Experts of a small language model.
Size: 9 layers, width 192, vocabulary 2048, 21.3M parameters.
Experts: 192 ReLU neurons an expert, a sigmoid router.
Training: a variant of SOAP for the experts, 3757 steps.
Below are experts of layer 5 (counted from 0) of a mixture-of-experts language model. Rows are named router (the router's row for the expert), up (a neuron's input weights, with its number), down (a neuron's output weights, with its number) and show model dimensions 0-191. Each number is 128 + 24 x the weight over its row's rms, rounded and kept within 0 to 255. Numbers have three digits each.
After each expert's rows: "comes before" lists some tokens at least twice as common just after its tokens as in all text. This comes from a sample of Wikipedia text that the model never trained on. Tokens count by the router's weight.

# expert 4
router:192122138126107151143112173129097139152105119068105140118111119165195120107119146110124104151114139141132180132097134098111106107155177115106135100142092105137171135127154120138107155108125125142103164108103084118100133118132140144183115149143151130137120098121164140105150162095183123125102104144127120134150116079068131140144149158114101104151103120103134102101111093128164154113139144164125171136128130088098114125148146178108139126099150131155118112114093102134120124087125100124120154104099111107113132133141119151111121073135134097091105131102132154113099135121156111092
up4:129110154108088125094127136080160133148125148126133119077156145132161132113158159116100095166174121127148083154147112129135155151127101113134125110155168170125085115127127120145130122167111094160142169156120180172146112137136152130127117129198138152130111101106124180141158091124176150124146106066138149150118130133107096141119109093092101106153138155109121106123102099089140100073159122090137138127124132125143129144141104118099147159082114132175143117162120100119135169148140161119143109131130101100116158137110126137103117120098086122106100138135129129123107126158101152111
down4:137126136133170113137108073134123136126124085142153111170149065134137134134110107102086163138111139113128140118081153106142143161121127143169094148127067144133118097120077138113144093093111154095157139132138114098107090093102132134102158084102129120107144158134089117091095122113118103139167109158139123127147147127174181129086130147138104161114122083128147127112121166132106192137107148153114164147155086109103118120149110144108111139143151134122133165127123130202129112107166154132126134124120125167102141098105112110126123124150102141155116081148150145136120153117137127136
comes before: " the", " ", "\n", " a", " The", " first"

# expert 17
router:184107114144113151141129125125165117129106141156133128117143144120121157143103127146116077177124118111097121108101071138137154115131176102117120106160109186125164126148136122166123122118125119143136164115148114145114116135125134124076096132133116115145111128122078207131163134139106106113128110141114100104095120068099104148123139148148132114149136132135124080087144145094122138103094128131137122116149119128102116156145156161133167155123115114122104142117114103114110086112145080120151138107106152071092154124128123153151136113181127124076118139125145097110112194167124085101
up3:144143153115152121128170129121137143112138141125175124140173115152090107147122071141117116088132170131105075131122118082139178127142119141129127128173105115116143126147149119134114113102139119110139108134147128149132124139082141147118107096108113130119102135139117143146097149125089162104148090160161072152118131150136059137090113155142146108101120117133137100129141144101114139138103117073121104164099116152116132156103131137175120083135113157124159139150113133169110147137132102130135130111104102105143045093119116101138092123184136114092129187147123150145161091137133142149
down3:153130111207135134123102138084142144143104125122117149125116165126158146126131123159125145110115143160133144111141146070138068103115124117124139158108163137103141124100139143098128158143109118135123138126126112124121091110181145109122097111198124138147136148136184141154101129154160128124122127121162110162089122154164133146149176155162113131116119087131111153123111146160110120155136164130145128157120130121161126109130129104130166142136115111113151145136121118170148121155169195128113140157109124094136117173127125112090164125118143151145133175116123139079143116070093170176
comes before: ",", " and", " of", ".", " in", " ("

# expert 20
router:174111180164113149137140119095111153135108142096142116098161160152145124130119131084114134151095099082088160160127122096123138114136173105129113084132122124125143170115104171113097141116137104111077178109163122122117123132152190117107120139188108109123146120131115117127152132087150156116159136149110155118140136118116119077117154077087102143114119121130129114138128145106143179135124119170117183115100157092085143139142132169111122150105136126128145164140119134127137111073126124083133162112135166087106118110120124155156146148138133166119131164142140144149102149123145147115
up4:133117139162142154158114128116134165154133162183096132125149153149123140098119131091118145113109118179107124091093116113130149124130136149102151150147149119104118184131151099108123131171125073101099057104148092095104127082123169111111150131108126131104124097145127140163153128113150153122165147146086109138114118126130156096108160120149116162144163125136114122130129136117147110082116149110108121134085170109151125122149112132151121148124158145158136103125149151127076151157155118056153126131183119132090147134149118133113130101140107145123077158109122155083131159159107134146
down4:148082104139145112154100123148153149127157083138196157081164119117120154107139158136170109119124116132144117136137132112117133133131119078118139123147112122159119115176144140122148053114120106132142130162108178142146134129132144127107145114116107108134131090126188112151131115087142188130115120102156121121171156092116114148127073112148120151100099150136143156144117105117155125139133107124134153182151163138105168111166149103128172121122131129102130127085143170111168164123128095107165141127138172122159104167137142138147078149103151157122118126156134137111149112111129147103
comes before: "\n", "ed", " The", " was", "==", " be"

# expert 19
router:165138124130137133118116108118069126140116076087111139139117114150157117106112135095092133148132126101126153129113118158095141125137143101114156127186099124104153127124155109124103152149122122114117167118127095129116129121136170065132101149107105154125121108104169159117162136079156141123119119156112116113101084097062139156129134196120138110110083101147113133128140146137139117131139136174130180158129142101115094110140114141162115156171135115127117109140114165109152122101100107146130136144107128149103115099145107135088156061128161116096108108122119157144082133142133177092
up8:151128140159170104148123166105144108122130124091171119160149151162116143073125080134132143126153111130132134119151148163124122050129163118126116135118100132139111139140139122161077141104124145152155164139109132133092164121135115085109149117122138137093122091142130146111157122121134137141135139133138114093086080083132117147139170131149148128146136111094118120140172142110110093160138119149125113110135169108096158135136202142096132144118137093151136118116121124129136116087056106113134090098116140118095129157087148135166127134146148143126145186134073107161113134141147102120
down8:097101175155140157133127097142103101134170087146105098130199133142141118102121178173148140120125152149110090109098112118088163191111107155142148108166133136098132155150141128129155134120080112125127116125162117130120095145128147126122095121086134134145114129156118158133125118138129163115176094107119126163188158145127133167092113092122107109119135167154149130131129101121126120106157128129106169129121104136146117137123112108134144096172096161111158125132126151078112158122145140173113154136097103161144116092151112122135157102088151144140115077107145152129136082141131145109
comes before: " the", "-", " 19", "|", "\n", "=="

# expert 13
router:120138141140089143164106141135116139148110125106100133155139149150154167142113122136146101192096101101125123140152085123134164092150157101117109111121146154124145176135123171159119139099128146107110163116086160113110118139153131093103111123153128096129132069114091194106155114113139115113154080145141110105127101121115093135143148154104140101133110146137150143117141102105128165124105124126137109130141143103128098162146133108162177134107146152094108138100113092119140149091165114136183158118150125079149115141123103108146160102153099058127108134141150097100114166143151093121
up3:152145151107123106134147109142089167128151173127131074138150105142133144112163129163160164133128145106163135122189101123107112059139169137165150111141166135099192133101160110126140107140142082139133155126151120139144081134088113125145117115136147138136169095120137152151166119113138150097113145120125160157131165139149117111172072150139116130128155133111131168147156131109144126134103137161130142134104131135165123118186149138117121145123153095105072098122155113108137117121120130123118168146129118119101130117107108123136098149105121150113149166132158121100131129081078182148
down3:099163130144108118140123119114070109108156114146105131126137163079099106137111105105131078148148137116146149181133101105142172135192101146120116129113135081136134121114123127132133092150094153086111113116098131169135165130108129123138141150139107079134157123142142142119144120063129098160144129151108124125173154103075115104158108134092119136114135124128141073126133076205136127129143169113099101151152115106122141112131105144164107119132138136125170117172157115160142101114092103120073127135128137151177132143116139115114154116128112103125152136124131117114131121131114067123
comes before: " of", " to", " in", ".", "ly", " on"